config = dict(
    n_layer=17,
    balance_bias=False,
    batch_tokens=262144,
    train_tokens=1420000000,
)
Below are experts of layer 13 (counted from 0) of a mixture-of-experts language model. Rows are named router (the router's row for the expert) and show model dimensions 0-191. Each number is 128 + 24 x the weight over its row's rms, rounded and kept within 0 to 255. Numbers have three digits each.
After each expert's rows: "gets" lists some tokens that make up at least twice as much of what it gets as of all text. This comes from a sample of Wikipedia text that the model never trained on. Tokens count by the router's weight.

# expert 20
router:115117130114156112100109094138111151117172105110140108156136152121150121070083133133171106127123111099107109146137103121126120119151096137119091140125090119119155196111134152123135113132159121124114141124082161104120121110149128131105130071138168133174156144074109144181146115122141135135166155108121137115122139159149132113104129141077118162157135142136127129150124093133092145134097125148153117100123128184154144146138091160112124125146109132116135077142162116113163139158124150109138105162114152140147113125123110121175150128106113127113123127110140184080117141129097141122
gets: " b", " B", "B", "b", " | B", " Tr"

# expert 11
router:089101134093154109092104079145104161082138113137181130134144131132110149125098138090109124130149120141104115150147121118124157106137117100126100123153153130076099117143145114123133137135154138113168146140140124144107107146160128155142148142106092138138120124103095136106111124135088133131137137102116115117114137174143140167112153133112125128139125090176122101110103177144089133079100135142105110139069139086167113142143107079161153101100134111112161141146163121110130122121145162144149149119080171157125137180079091144174123151112130113135138162098117095145111122115088140115
gets: " F", "6", " f", "–", " | F", " | "

# expert 22
router:076105128116163075071088066154114132105136097141132159137161143121114144109125110156132125109148118134088163109160072119094138154135065110137168139182099093103113159176112139195142149118138105138097135098067128144127155126111166129110127116100145098128113102109130143091156117127121138135092179116104114134130143099101158153111176140098084163108132121129123125117113104122151117100148128162122100151122116143167124124108105130116146121138132169096116128182181137146107116149099132145154138147139133140093104122091104115168167134129118125192111136114114106134109081148087126187
gets: ".", ").", "s.", "\".", "es.", "a."

# expert 83
router:112129127122148135129132103125115162115106114119134108140138097142092145080134094143163126118129165092137142105117121113070100134142130108180097162127147135123117146162129108132124120112168129171155157111140135063173108127118160118135142118115162181139128112115123118138165122142146094133106145138125076102114138136138144135097106154125140124094139184186146162140122126105096123117107121168140088152120106168156160138162113113168109114107126139098103151103143131106181131150133190151164077145172129113165124150154115135113151135141077169131151146158089123111118083113100169119
gets: " S", " | S", " E", " A", "S", " (S"

# expert 30
router:103097133111179102084107106149102150116133097115152119150162088143102117104089137106159132099091118136121115141108115148121115125154125108138117123138118113159083139168154162123149113097157104127168148123131144112172089123128115156139125156101145123126167153106135106132134134142128123111142140133116121150107140117096140127090104096154086122148136121132089148086139085148093141110141118142153125121118078153162131096117138129139117101115110129106130158124120054135128099119071165165103093096102150126079117131118126144113146133088135094158152129127127116148110109112133122088
gets: ",", "c", "ul", " re", "ub", " British"

# expert 2
router:092089163113169066113095087153087109128133084147154122128135143101124133118120117096168125123120115114085111153171116113128161089136085134189148122134119129142127134099127128123124123170146127100126153141114092148130137101146137132096120104139165156117136145094111146113125077139126131142181167129084112133097129145120133112110163131110114161118134107125126157093087125126129128122159199138083122176109119106112129126120110132121114142128146146123135086144177121126105087128108107155156081126159153112117112141113107155119149125119119103177151138150112114149102109120151161111
gets: "a", "o", "i", "ia", "e", "u"

# expert 62
router:118114161077159102091122092143099137081080115124156145184163074145147130093091139132171143121145116124131191139148123146114113142097142092144136112148118111137087158141155100163103143163157130113140123151119161134143145158143130131102108162124145104117174076139158110108123113128135120157116096114127155123111125092118114175092127126138122170125119145137111146129090144107130090140092148188121137143150125093136143142107154120143156139096095121126110131119171090136140099138126152091130091126110134127157139120124098101153131129162122118165143187069126123154125106186142119123
gets: " (", " | ", " \"", " un", "\" (", "/"

# expert 0
router:120128176100164100087153086156121101101122120134167143161174149111164113097101125154145143116166152122117129123128051151118154147181139111124122113133111150128118136119171125167165145145184126081121179132139113140148154105172158127154133128151145133140142110108075132169123129143147140113156144130130101118076173127102137104075125157139126085100140133155111146134131125133112110101144160177109122161096132095121131093132127110127114123123109111163097093145147083122159092136135146125145115135113154103120103179114105139114160110108140137148166121120110144134120112122109147148
gets: " | ", "; ", ", ", "| ", ") | ", ": "

# expert 92
router:106106158083171121124130091155102159121132129115147138175178118124099124112136150142140158157142126109056115141121119106086143114142115094099132165146096107097087154182125121102118110121157127139119135175116158146079121132130134120093132122106122115161136085144111116125132130128107136131101110155059136162120088126133152107138126129115089153128135101146145111119153103136100154132117106179133141120146096098137132111093128112167132134144113151122135139104136092118182067144147150157165100149111117075122130163147132135131110137137092131145163094140095109123113132094094137127
gets: " K", " H", "\"", " | K", " h", " s"

# expert 7
router:090089170106173099128109115143104093125127133148149137148144106133119150099144140124135109105149138135143150146168129121100136111125117127186123129137109127117104100124132127103139141120137090125185115116093096157147142140126182113090139138125112170144135123125130125101132150137140141145124126101086175114148132149134142143079136109136122114156117128151101149084120136125090161113142106130074109092080088078119144140108153135135146102066132157062148108143136117135162087095100166173132141137124125134150111152132102147098123119113142112226129113116128092060128125118094140150
gets: "ing", "al", "ic", "ical", "ation", "ian"

# expert 85
router:103129146126140149119162046166120091134105067123156140125152112107112156080109147111137063152122112149078146176122133128119139132125062125166139161171091100121141167114161146147138163154167139106111155122122151122120154077118178144097126132112089126131130086117142143088119104132128115125070113118120110155121135108117090092071138121147143120117112117206104164117108119134121136110125135124132109121138099160168110137126097140121144127152121127128085150108090134153131083179126116154109106153165147170126087154113084113136155157114154147117145127149122155113135115145135142147
gets: " |", "\n", "\n\n", "-", "|", "="

# expert 46
router:085122172100138103137138086163090126086146106171138123164149182118136110136152116134140120091154123154126150130129079111107168147109164110135106122103169140162113117106190139099113125123149126077115155067127126131145132090087151129150146130088140128137153138083149115102143099156110124134112160114130122140100164103133130107101144132110134168112116121112158122125154100142108124153132173175095132177095104082104142125096139156181129149145143136138110152122131134119167104167121182146122099104130135091151099158114080111148123126121124131122125138140092146126144150149114137145
gets: " to", " was", " is", " would", " were", " on"

# expert 68
router:107108155114152107121117093161108141081098095112094088126108150087131113110122109128123130138117135123132142126118122151089096167102121164089113185097117116172108116129138098136122141125148125119161153152116113134067175127152137111120131118124104136143158107115130170148141129118114170122121182089134125148100105113113141172108166141125124135129134118144139120111101150134113102125131182131111127098126121078128130139108122119112131121144138135072165124100118093103151114124175152147167097141133107166122143167098139107122122167142154152152165117159118122163129108175105150145
gets: "t", " an", "r", "at", " first", ", an"

# expert 31
router:066125149096132093112119035167096128081191090129159145146128113114112086095134126135157116128134144130120153150136132097116110131155132112151123149159085113132100182113168150140130164129149146106148127140126133171107157109118144147098129110118128148151100101138104127118160168110106128158092173157107125113086159137116127121099141116159137143154144080119111148113126159138130142107148120209101121130135102129148101119142119162176114135126104095139080155173121097134141108130118165150102116132157100124136117169144093146138148145107127125141171115121144148119124114089079168096
gets: "\n", "\n\n", "| ", "| Preceded by", "- ", " =="

# expert 78
router:078116157106140124094146077148119108129166125124156113137156180100161122057117119120154106153158150121098115119134086117084124122135084106181127157134120098131121177124108111128165142159172111101141151109124188107139117094129139154108135113082114140147159095113097175097114107127084139121110146116116154131093142135137152136119100122124115145140153122179130118144123151111144109115141147126126095187132111141145109146084131156140077123143123132128101129139117147138098074162154131103105128134139124090124096172117082111170089135111161136140104139094092126133100131144124098132
gets: "\n", " |", " |  |", "\n\n", ")", ";"

# expert 69
router:111118154109165089123123097154096117075127117117117124138087114141175157094133106142147161102100130112104189136134122149082150179112133118133125128161129143156112143123123122125139162125147091094132157105135155100108171147140136130094114170107098154124129099119114136158127135160111139099111136137130158152126131070123115141126158128164106098117133097117103149123103146161112164161115155142095119129146166135154154136134124122152095121099113105123160128104113123155110094117103150190147136145131094106153104147131128120101108165138158149149119111127133101153131146137115179101
gets: "es", "ot", "et", "ant", "ent", "op"

# expert 73
router:090115177129137113135145107198092125089105121169152087142160155084127069121110098098121131094168106147081135149149105142116135103102115113139147117123167144182106149153098151092147143105154132090114160108152124089138131121133151157161131108117096128150134116087156111158151105161137124141132163083107148161128134126121128116112113135094136152130143141147129141131076102143091157174135201161109156139108069121124127127118163141126132092129117148089110132133148102134159128136147154164131118146094156090131158165125114126158117154133123130095155112143110095115152146153115155105
gets: " was", " and", ", and", " is", " were", ","

# expert 63
router:102105160110158122141118097166068119126153132127147142152158126129185147111118131120137120111142138180127120102129146129119134109112110124166166126176106121137102127112147100140122168155144156113119116115125114184160133135095126140127146112115133131112118102164113116110140121107113145159145148155157121175136161118102132129074147107121148137104124126167118125093117148121115110140159151126106119141107148154094087128123098138123125138092120145069162117134136099107134076165150130149087089183139163131127114126081120124119163142125117124123145148157097135081133135174129138122
gets: "i", ")", "a", "'s", " his", "o"

# expert 10
router:115128161089158101098126096140107099102140115099188156150153139142191136090126112171117162136127144114136117116141091150095141140149107092136110152136113119156103140154165131180187108138176113120135153105107111110137173104164141126126128093146144120144182123105080140144111114108165110133157143113122074133065122143092133114112151142164120112105112130159161130148137150133137112110117162153120144165095136132124124118111138123129120131125104154136107123136142106098115140127156182119119121138132173142110098179130114168118135133114146134126125143118108134098084107114115151171
gets: " | ", ", ", " ", "| ", " in ", "; "

# expert 64
router:069103141126166068089109060158120107084128103120133144136162147100112162087137133142131120113177116153077175167160119135096171168122083141135158102152107109125127123165151144181145157135156078117142137142096093109094170137130170122106125101094138116138111124079084185148130069172160119139134153146101144127161112106140121109079158110110130166116137187151134107136085122138147106148165140157091113136118101130166126154098136139144124106145134148082141151163138132126139112135105118142143123129129153120123105129118104154142142142131096115163128114113069090125142110156074137147
gets: ".", ").", "s.", " =", "\".", "==="

# expert 45
router:113130107133141113099128099153098136097124106105106173156150134084102106088121157122123106137113158118098124122158072100093176133168099110129113132120094080110103162104144120137148116124170118106186159145136134147083128162139095116104163103109125085155137088109087138109168124131123142124107138160099116130128136145150143140141159146112162123125108096136195127131100136077112127110130114168127114128121104158146130108171105124126101127126078129130169101159162087126161120146115183103116113179172120163159132156164089152131120136095124138135154117150149129085094138148090132127
gets: " R", " L", " P", " l", " | R", " r"

# expert 56
router:086096164127174096091102073190106140105136098121117147117119115105140090094119069124165145099141094119101146135181119094098142124127098147140110124114103166115167143141139125161162155096159100123151135117101137119120104134150160151110139151135136132107131110129090125178096109098095124113116145165133141134101081132111105146125186134116129134174144088139108123121102097110122124093133169124117121105113120116122116121130100132126103143146156120129143079164099134118159133134129193119138137121168125127178124124106099166127113152116166136153141101146082080172136137116125127165
gets: "it", "000", "2", "4", "3", "1"

# expert 80
router:096080144095194103106099087149117140090146124157129126174137130101138073101126122095117120132091124186116147142127114134129110100094113104148135108138073128109128159142129093138124111134171119141151140096095126140096125138128100117107098144105123098112090142107119121118131132141158118140159168123149144173119063139107157088143143065103161162150122099117131084111155136124138127149127131172142108106043111145125110113111121109193115100141142153106122123133112145123097157124084166138180110154102148118141092138180100092139161122135134163130094146154096143120120171144113184137
gets: "0", "1", "3", "2", "4", "5"

# expert 43
router:108109156093173110107098071155114099081148130154169133148120105112177119097147107126138134108129126100121146150134105088062133094127093104160176141147109143104114139124117133150148144116155126150127147140087130106087135129117180105127122136121183164131118109116113115113134086126138117143116137112111135125115130127122134122100112123081132181130150140164141140145125136145113151129105141170157116137097108125143124106129142105105129071107131111130143161142139122165093095144145124124142141146144157147160084148134106162151129128133133130131135160163080111123103127137106117151
gets: "5", "6", "8", "4", "7", "3"

# expert 8
router:100123134113167089093133102144093128141169083162183103145157140097114105112093063138166121145134097106116168115156112098119130116157099136144126122175143138160100149124133109160118170132155145128110199163112108138126133126108128146098137108118141133139100152115126144133149142148124100142136162124114111127137104139148125081094156155065128120118101136151127128106117124108090082119118144139153086132114134117105115122073150115123146152143120118116110079144122089124136123151132133100150101103175166106108097118118100188100123137107143167124129111144110100178102111136106170132
gets: "u", "i", "a", "in", " S", "o"

# expert 35
router:108112149109127107101141079152085103105112104141160122148147141167136101133147094104117112099139157146083137148125087145116173121086077108146141139147131148148127153161104122137092172109150125105152149133133129100134154101135165138143149133138071130151169096087096154086124117187164170115128113092095135148118132131135127107109171105091125124107156109146135135118101126149099134116142175179105124145100091122130111132120118137169106137100142149118080107121098076161144102135139117171136100131118142109109164135113116131137123144143127134143148104131142104105175116119134107131
gets: ",", ":", " |", ";", "),", "-"

# expert 14
router:102093160111147086148114099171092150144149139140118098158113144142115140078142146136127143110157093115119142124127132134138153139139122160136141120136126107121106117121168131147160139133155101118087134155108163128155134124119160131087148128135131152123146142090100123103124134152086147128083141136142115160134162145097105050083096082131139137159119147157102107079109140134102108134126183089133116156115112145133097125099103113172105103106124117100147093148129085105124060142148153145132137112128121121125105104126100127166185124146133152167120163134103133124129136140092155121
gets: "'s", " the", " his", " a", " their", " top"

# expert 16
router:117119142110164125109138095151123113120140157136142137127147119156148140108099089156156115101132136158093165120151150187130181128128126112165138117172135096102104108157129141163166114145160134114121154120116156108137139108103159190104167124135146125113132086117143175100138165145105091092130136087092137158140091110112139149066158140137101132127148084129163142140132105121150118133114153136127136098108106115157132168134124137120141143129118158126089122134138155151127073141142148146145101131110153121123116133140147127130156152145154157132117127120111106142131153141150144155
gets: ".", "–", "-", "ir", ":", "as"

# expert 36
router:103121124115145113127132061178097132101149120147149149172150114099125098043138117128169057126135140141106149176143101135145153123169119130088153147120082115087097180142134145147145134105170092109143166097118102150132127112113143143117123107122125117146122084141132143122156159137156136149113165122121123126150120125126153135125128090139104197110159098167106157146123113108153150113166118184104153130122121122129140115110138150168131152122115093118105154151125117137151093157141164133108124135100148080148151119151127159128160182101134144134146148110128142075099175100102153183
gets: "\n", "| ", " s", " S", ", and", "- Coordinates: "

# expert 24
router:094122155122151097141136080168119099098116125130130153150091104101148161097104160137135108088155099130099130134163081128114157128135113106150144148169125136125123137097133152152147142131151110081146159146103121104124124088125174165103122120090075137123150122066115149143144088147138158122119125117122120099096128159110077140075125156104089110095128115156151164135108138108097140150135175121105158173127082121173114118119118115158138123124118127091142126135076120139140105151165151152116097110116135126146103154093092129127153171126133147155131106160105133072156137125139131112
gets: " of the", " the", " in the", ", the", " The", " to the"

# expert 42
router:119098138121166116119112088155092141100150118099110069158124161108111081116077129107151138107165121132150148158165106151111145087113095162139095097092127138170144130149160084155135113147153134117172123144131179127102118102148160119146119127113133102123136120122111134128108151100126155091113174166109139167116149127126129132110147147074120153195163146108155117124106130146099105093101139150109123151120120131138137123112097140098116111172148176132110110123135090139165122149114188139098137153164119161159137122098101154108120106160108120143132106152116112101117175110129163158
gets: "l", "r", "b", "ol", "ut", "h"

# expert 74
router:109118156114142108149130096178086127118129140143116163160123117129166156077101161114118128092157118139127158087134128097122159154104133102146164106141107110185108110095133142132158150132151128098143132151093156080150153106112136158092182135097069125128174119100111154133144083135152133174113157140128100155101132149122124133100118072087116102108129105156117124125108128134097096156133155149109146147111101136110115134121123130166138133133121120064106098132104104158169097130135151151109117147120113106161115120105096098151168144149131141147138105177083161091128131124129141117
gets: " The", " the", "'s", ", the", "The", " of the"

# expert 86
router:120135153099159112122110102138117122145110091117129124150198107124116127092128152125124131139146137168096156099137121149160104082169099107106129121111092111130126134187171122144126102152149131066123109133085113094167113143112159094158154130107097117115202134101114135098112128142136166135158135112094142150161103136116087156112135123166097109109108137108079175120146106123158110116122127134133151127114058126119109150109123085138131099102158133105124131171168142102148120111153142144150097131128086145104116103130080136130109155129130148150151100191126123150110147145123131140
gets: " M", " m", "–", "m", "th", " | M"

# expert 26
router:120108166108181102106115113151104121083116116108135122136160139136151168120126117143137125128145131136156164140174105123118124145093086141129148160159137144154123161156173146128121139172151104131147113080113133112144154101170105123103106082142120157157155115115079129128145118134129125114066152099110153172109118087117111120112136144142110198117126129169155112128127160105106129108126128202136124144123125097146149097160134151116176121074157149138139095124127096150140084115170140139120120080168117115149139170150117157163150104165142117167121131113105100102123122047161122119
gets: "-", "–", "ar", ".", "ro", "ip"

# expert 37
router:097120173094149109168142105183118105108134126132141122131113157095138113097145130142180097089151130177074150148112116137142132126142159102148173124127153124155117116095138145153120134104145108086124156133124116102126139120137141126134163127081068135130154092092128162155136128138106150101099130123056131151110135122099098121137107131098107104127143149148152138111096103089140144127154180143098126193122107114136127127129141078167161115115134135115136120170106148152125113147142113136112079133131110136155105172076089135142147138095136145136148116128113100113164151154133163142
gets: " of", " for", " in", " by", " with", " to"

# expert 61
router:096126166115150091112106085154114137094114119155099146119109106113133095105107113135138123136115172153107127121141108130124125161138118101157110109107120130106096138093145131158115119130158157103138157187146156121114130158109134117120137160127132143150140135085138118134129146094072128093078162165084103110108120139108148115093129128116130123142123115155124143159138161058125126118106139131163091171140124121185135119108131116115118106064122133106125120153133118174151117161126137115146112137163148127175113190156104139121127132103131119142118140129096130122122126131128131140
gets: "1", " at", "2", " in the", "3", "att"

# expert 25
router:079070182095150095110099088182080103106096093133195137141135120126116153073125124105126096113159120134149129131156061098110154128124116122152149126139082108133098157126102132112164148097149126123117092126108101122101088159130172138106116103139119120150123123141081122146138108141131150145114132169095110185140137147167137125089123162150148145135128104149130121115118123083133118168107144113086126143075106153123118122153110156142108158098139143127137147166120130117109107116147160175114130157171144127116110128126111139135153148142124100123142110129129114138116118120134140132
gets: ")", "s", "\"", "ing", "ers", "er"

# expert 19
router:083110163104153125135120075172117133158168109111135145146184112105125138138143090148131133090162124100130162141191126164129131135142086108117091128121086123090124150146138113156148108126160111138134165123127171115112142098158150133146119093093134154127112092125130118149115106126126148175136170130090117151112153131129132086096145100116146160135104176167154095114120149151092166128112155130113127108121133116155124125115115120147086089161151160156137157113129099145142103090163184172153117140128104148166064156119110122103157163141127134146152131131082112116144120153146122147
gets: "\n\n", "==", "===", "0", " ==", " | "

# expert 3
router:075089148100146092112130105140129112094148115155135128140154109150153098109113118105133133123098159132106142139137109161094168156141163100133130126147105135135106135120136126167142121101140113126125118136108119098105108140145147132090139150123111111105134124115096117125104141146114100093106141128095133135121151126113138156064153119164117115155153107150113147103119114110100087143055138102103137124133130158140146129115102152155103151121112176124123178186132122138133107092171132166170140166155149112144080155133130091128136103094125156109129089153132099156125075135085183145
gets: "s", "ers", "es", "ings", "ies", "ions"

# expert 71
router:113114127113172136083118105136128160137170098128162140118185093154096127091122124114152110104121148103148115163105127154094117142133146148166103144142151109120105150117134128112173127112165088155158140140114141121148156136104135176155147118124131168135127080100162143157150128162108116160156137116124147117117098129126131113113128139115091131170140125138151153128167144117095149121111143112125115098105087128162153136103123149181120071102147146133097130113151056132129069105111178131131122132112166121133133160088115141163093172099113140134125142112118114160147085150124208107
gets: "ac", "c", " C", "C", " c", "ic"

# expert 66
router:097113162101157114117139090154124110084114145130170165119177127120176123069126116137120137089182154111143142137152084168118132129141144116127116115140123132129109149152142117153173139110171118094170197107125117139155165099167116133129156128104142145132189076117064158163121129121131115107143121129118105105071171146107119115100122170164127084093116138149174141143129105122117095108121125149087134127082126140126103116112121136133109107149154115153106125134156111118142110142141173141150104099119150134118108151112117164092152108133126103146168147133117119096097112135111143174
gets: " | ", " ", ", ", "| ", " in ", "- "

# expert 34
router:109093150134155083116098096143093106141138128161137127163139121140146106127129114153148119129113133160143140149140115175118122127119090112094126121120158096139104132193155144153135128126143120118107156080098187134172150133137128114093112137124139133150124099089130127146088136125123140138154193105124079160120164105118120111101119127089147153121143155139122164148101144116149119091135135106143086123088123113134146110118103118128116123120129158099067194162102112120137086143137135123116169130151128135163127145147136130115136093122175096143147126074099074073120133135142168141
gets: "ud", "ak", "ad", "z", "ik", "ok"

# expert 76
router:124113185117152095125124103154095124112123113154164141159145171111150092091163159156157100076127150137081153135116108130155155134121132127140128112134145145164145127090132129167110147118152122093107157129131138087154160139109154136135141126086084156115143099097129156135119153127110133094080126108066118148105086112107074141160151142084100169119121154160156124113077122130140161144128187120138129157133090109167130117122125099149139089095140131104144157163101121115128130173116178155133068111123127142157122160095097143140116121141093119124134136163111106114151130146136131140
gets: " in", " and", " of", ",", " de", " to"

# expert 52
router:095125159113154092098109081173093146081139129114143130159132116116084107096133125124150133096163160164110122122139117144111166134090088106129078135180096126143106160167158112152148168142152098158156134123087103119093134135135115110065128115157151088131117080105107132135135124131139160135095199108109109128158142125111133155128151146148108165139074144149131115091105153131091131134183150154145127143103135132121117186121124132173110144126124145109112121129128111111137128108133141153133075110109115109093102174120090138156161131129149121132143123120088151152145150114113150131
gets: "–", "0", "1", "2", "3", " new"

# expert 6
router:111108151101152099100128090161107124125140140124185121153133123105103100105149127108170137113122114136076096120134089157125104113082116091135117061141121073120136153131130131138201098141151168122124148098145110100102161095121133163149140131092134105141147123130153148124144105105131096137109150111105135107133119123106106131129171138094145156142105125131102091117092135151127169162143157167106176193070080121134159129120106132138107107109117135114140161113159099145134122146145139126119084112172150112151119148154126130174162130115097111119127135136104155139126150133074166111
gets: "w", " one", " W", " two", "aw", "ew"

# expert 90
router:097103151105160105130132098130104126100138105103097129140132122127134097082154112100184131126139152152117129159125058143130129125140118087137129130160140103093095137132144121137120129128148126120159149132098126122133122155136092117099118137121156110138120101075088153108131115131144144134138157116074102106128158141138149154128180111080125136188121152190200175119108134107105134123093112139120074143104106134104126098154126124117106111100147106089164145148168108163083109139127119122136143145127129145146111130145102136154133126119147115146156129127139148127146152089154142168
gets: "R", " R", "C", "D", "B", "T"

# expert 40
router:125129137118148087120140096140091129119123111127137162169167087157141138098115133107154138104179166131118134142133090116066112133132144130168149140164132118157127119118096108141185132141155160096120162101149078081105148130141154158106127101117153095103147085104108138155159110106140101141103129111077116129153114133109131147143126121097108173127102137137117114100100134129086177193126142146104157150091063120117121142140127164110125111146074131144098124130125110168139077110156173119152103109158113099109126157121100156158110143123106121112140140124073162148146130135101169113
gets: " W", "W", " w", " | W", " n", " Man"

# expert 15
router:102104135127163076100109078162084115099117127091161110138182087130131145113149139115095169155095134111109090142145108092101122150145135147126083140132086097123134201137109168109179080120178128126159172122127136115099125118167103125129143136123127181136137113107134158159185110157136101146135129097055117135107115129145130123144127133129115136147095105149152117097101121118115145126097148113137147093105120082137113122110118098155130074125181108108092168108137108128136109086140176145145139124153146141111096162164083129109113186120121133144136107179120135122127150144112155100
gets: " B", " K", " P", " M", " F", " G"

# expert 44
router:130134120143144114099071080142070110125164125140198134157161113122133074081148132145128171167110137114135111146163121118053144128152107120111083131134112098083131138174148088147125134121175116153130133149094125191122135139139098116126117124111110192158116122141129101083144130143126164166121114109090080114103115145125134128148105169108148095103151098133151141154081129113136124120146150147118129123102093106157134127110059106127099098147131108122149072122146138120114137086119157128167132149147140120109094147135108132120103100098133154131114148157119165158123176151079156160
gets: " J", " S", " F", " T", " L", " B"

# expert 81
router:085102181102158116145129100204114147119163127120161152192107125088149124072123160124122094074128102155120140103120086100116108107107151127146135148151133126136112111117143139163123161103145113127157144126078115101146142154126159189111168109068135136126128115133094108093107154166106137129131174147142125129124131103115101107068093140125134134150100114134131139093083141096086144137134147121135123107096077109140105122139112101149078106086145109077146110130100098123129118130109166170142065094145128131129127156121105167126147137121132115187117129127113118090131138109121130117
gets: " a", ", a", " as a", " is a", " of a", " in a"

# expert 9
router:081079181089155101104139062177112118134127136141131155138141119144137136127096124088177088122109126143088134101169091121120137158144150139143105109144083095135102152150127159126184130105165125116129142140141152159092128090141174149110133080134153157164153115077114123151164126170125115114130140132124104128098103116104166102108149099122077161120141142173142118119108128120116161113128129163103137108111074106174124135109113071120131115135131158092110110162108118146137098142139161135110135117113125107122106179112122117112125131113126115133122085116127133105159117124099152161
gets: "2", "1", "018", "019", "021", "006"

# expert 49
router:113140143106157103144121087113122138091118092132139138183151105109162086074122129157154143134165129149127147132135085124116131119150119104129100151172142164114080106176136117168118146161165129149152122104129127110138111122141104134113075142136157142147112094132084128092138141168135100155146134123136072112100139136115130109132142147123146093146148177171136164104093154103114143113095142147119116162049091085148142128113133117157138157128167085108109145104145116156150128080128156141114113094126111105120131141106115139144170074155096129118141145137085132137134107124157113168
gets: " A", "A", " I", " U", " E", " a"

# expert 59
router:081096165061186089091131079153098095108128124113149154163155135136127135101123082128148107135145134128127113090142087131106162137107110114144108126139138117122098150154126157107126139122156125103126145150137172101114138105131148163094139120121109161165169114072116153069139146146158123133110146135094107139133122097122159155105148122117056108117129121175092099129108110135122176113174147188087125131083106117149128100098113117127121127131092169130098107162146089139133123085133201131120108141159116128126142147125136103144113141101127124155123107168118138123162148110143161197
gets: "1", "2", ",", ".", "6", "5"

# expert 18
router:094079154108183108114134101147114118105135134128128111146142093113130127136163120097104099085125122171097121137083089115098139116152132150164158126147090131124088125086137147156163122119154165104141114092146091086098112130144163112099126149107153119099147106116134167074144101153159103113120164107082099143121116153095144137110132111118153171121132144133136131112117170107109138139111125186130132153112115140139151118128082135126107098111142151127130162144107109147127100102155142138162071121171132134142126135138066144168140139132103171150096134103096143104134144121115191140
gets: "1", "2", "4", "3", "6", "5"

# expert 58
router:104121150112152119117101106150112114120115144133128147186178112107137085097146162149159113122144082157094173139148117126156136127164105095138131091133125089138142167144171093119162132119155150088113094129118091108151092124128160125128141152123141103103142092123174120136172126170148157093124144146116137167123115135136098117145155118163079130097100116120126115092104159149130133085114166163142136100146122097140107133093138070149146153106141175091125142153159125116103115136154175132141110173069133128101084138128103149122145169165136165133170101181130124108157175173132138108
gets: "m", "im", "am", "om", "M", "em"

# expert 32
router:102107140112169089132109098147102112130138086108130122147169093168150123123114101112141103105124152139128146123142148142125143133144179089163164078168097128132106137131122125125159161109146124058081147132121123092182130121139116177127100163120132158110114128112151097135115122155131123123160120130081086095112126121119137156093160167123137139144163097139154159114123124161125178116093119173131133128131096158144143160130090129133105118073124139115133125142121162176134069135144107106135096152118154115166128121096133145150158107116121132146130137114117091106141119124097163127
gets: "us", "is", "as", "os", " John", "um"

# expert 91
router:065124109138152110117123017179130078098190092150175156141180114126143141092136122159105170117151116134074190152160091133132122148122096109156142116125116101144109174155126146190169136105134120092150124115112139109123117100140152165116105115130162142145133102099136168145129143139121119111164162143058128116130128121086113085125177117119131160110117158162152128111098135170089132137126137184128106122111121137127155130120106103130119105093152129137121148111191086153136090127139129162132148120133109158126107121095109143125134151093115112144144135127091091119101105155155177150
gets: "\n\n", ".", "s.", ").", "\".", "\""

# expert 39
router:128136133133135120111119097156106140133140125150133137098201109119143106041116123164119139156161187141114101173125104119146150093140137156142131176152096077141105149182151122148119147092161122132122162105140154150104136135156144153094166147120144143182121120096140140099123136158138103143172126120120123123121094139152111136124131108139111113120148081144134141145171140133126115134134141150125123141092099135142111124146084075188139143129131141114113097123152119104120053121117172142101128168114095114111154136108115135156132143126156133135193127151099080188101142138131108166
gets: " D", " G", " T", " C", " N", " d"

# expert 57
router:111131130101155104097116092166087155108139128120138173137194104125104145116113142124103167106143122137095138152181081137102156168154109095135095117139067132131114145069113120139159133120151110107132099094113124161133104149144121126109166133118125102128162064112110151109174111155129097122092108159092132132121105169105120101140133166145144144117113123137150130141077148141125101097104137144093135139123100125130132111150146119170122118151113110133127137109149090127142139172117180133174102123120060112140107151165081139157105133083148128121128115153109152127123124108093112099
gets: " P", " St", " p", " st", " (", " | P"